From a checkpoint of a small mixture-of-experts model trained on Wikipedia.
Experts: 16 experts in each of 12 layers, 192 SwiGLU neurons an expert, 2 picks a token, a sigmoid router.
Training: a variant of Muon for the experts, 1469M tokens, 5604 steps.
Below are experts of layer 2 (counted from 0) of a mixture-of-experts language model. Rows are named router (the router's row for the expert) and show model dimensions 0-159. Each number is 500 + 50 x the weight over its row's rms, rounded and kept within 0 to 999. Numbers have three digits each.
After each expert's rows: "gets" lists some tokens that make up at least twice as much of what it gets as of all text. This comes from a sample of Wikipedia text that the model never trained on. Tokens count by the router's weight.

# expert 4
router:461495520531541544566575446437572520495542558523514442376470485580505469527433433513535497503509543492545492499449437450564499536559442506488554542539518578544566477587502442596505565566524512453423514509516504611513572517496482468495549522535452461518456519488488491522539506494514569465442603510473452443527488418527517496408463522455452470324462543454442568447530533470540496540460512495484587379549540476499516576504549464521436491550611623546446459577455437472563445517471506
gets: "–", " | ", "| ", "/", " (", "=="

# expert 0
router:574536496493608434464601412569463493525468502565415430576596530542575457562513440542538592417483564454486495450452464478505405515532522594454417582493536484419513484522535536524454628544517498458498474612567454510434477513480487469494505448443473479535556563428484451535492467566547483581463476530475550475479489485545498528481520535469447452555433488544482437577479395504507495568532471536359496474427474469489468451484530482572488484501420462566472505472448494500519555482414597
gets: " |", ",", ")", "or", ";", "|"

# expert 3
router:466514598586453468551433529568500439460464456584535464473515443403484547537549413476592478447545406544529472468591514462492478526547500487552571542558563454547450481450475391496487526509593489534543537518520480532528510459598458523494515411505453531524491541430502477454511552452509410545479534540542448478430545471455493576440403492497549511433523539537512431414438530536504462596564531494503440471519546441454525498570505614553513470519570578482485494536511511510455538520511417
gets: "ing", "ed", "'s", "ated", "ant", "ent"

# expert 6
router:490482554523428503404511403545608465518444469478510487479528560468538457510521494522550461436507509482607554477544481520509415513523502528498525512460492495449548485553527543539548529551554503533557415529493435417556547439536531396511602548533576550508470497495434414484556535558533526463451563550542431510425492492551480412484435500569470492512421498542502515431502616442530541517542475465502486449535514546406438506552512500541532396584468507520458465476502473495543468485567556
gets: " | ", " ", "\n\n", " (", "\n", ", "

# expert 12
router:465500481548445529408520485521529449472500533549483476508482523440534444514570386521531483456488538524488533438528414486549523536469497443564518553506559478456540464538532460564429507531552503495437540484608507567486602498590532469534507486514454572631558563500484443539521493449472598537426488561503462457422520496536393480473526532549499477517517528530424412482566466444514444544504499564471458456374458526473466502481529581487401448480526480557537502550477474610560505554386482
gets: " and", " of", " to", " the", " in", " of the"

# expert 9
router:476619558535517480529566416479533510487492514465455411420471537521464510506520553562473530467535529449525516468535474442562538514444515542494581600477553501526432482622480511452474515450555531471347560520456489470461503545518566535556486446444405471484561471491514551368498414584487587604503518478527599443455495473465542431534389574507584476499538407599529519433549534544453551508524491470535497487450429622483536477582450440552398484588516519524575442509456471559500443511499529
gets: ".", ":", "2", "y", "f", "A"

# expert 14
router:528504472538548464395504539496480515539428487448483524585479579485489471441493508499521466495610535502503581555504466520465474491453452507457503547520525499450516503574521571584472541447549489474383570570629386454505520435458551426470539549552480563582522549470389560523566461446338581560423536508499416507487431481539562541490507515613527456486549521532475538439465469492545410457545462410472467491481461485463439518474594516513528529537405576522441540562499485499552580576548478
gets: ".", "m", "id", "c", "en", " that"

# expert 1
router:490548532497520477448480501433480552466466479511498412552523569545543564562474409542477451497470523474457592469534522449522504547453397619458542494517543494587497489426468439537504522538471542467543443599502580462589593405513570491531534450520541487527441488527485509486507525550521480540427551526490394608480565459548518441549463508483547490408567492552526430519517514512483405497472553566503609518495490491501558547472503433508542546490551503473450445500467502504544482477481572
gets: "-", " s", " c", " f", " b", " p"

# expert 5
router:533548553548547492552506475432493508523461521539517433505616488480586483471513498570592494487524508473545536482535459483441465550433542569470499524481498591436470476565500493548455554452459548509473472481505515505500476527596607500533505510444498507453540506538490523444503582501465401437511564515467499444513541430518458521435454509512610445489443530473547594414414433472469510506526399494384415471530450540504432443544487537446427399425504460492578485527483438495513434442425563
gets: "s", "i", "o", "a", "es", "er"

# expert 15
router:577476462524562506437510422529554471597454498565549428557504507608534396566508449469623481467516568436488434499560508470477491498463412444450519500586514472505489501540448391456538549665538480517533589534516503511528580443652462431529427478404512453506581555484554489482528443532352499520439444506517573537536464477482510451475486506480612428511471514532519539459534518465547516509488519533523423499401600456486531419533531507571529444519558433543552487545503385455502536413457511
gets: "\n", "1", "2", "\n\n", "3", "0"

# expert 2
router:445589564502584437536504581446499547453474459573456531468499510470541541474583484538491436525578572454532542477533539508517574497538441510424483523451475616503361491625478485590462493589488596487474462531510484528491549487544513530584555508422481455556516584407427498468557466511480465557513490552443422549477510477478571444509506533490563440396459495577624430528520453467442501443502430593477566484503455518500496581496520537528412411511482423524452521483472498595503474463486489
gets: " B", " M", " C", " S", " H", " F"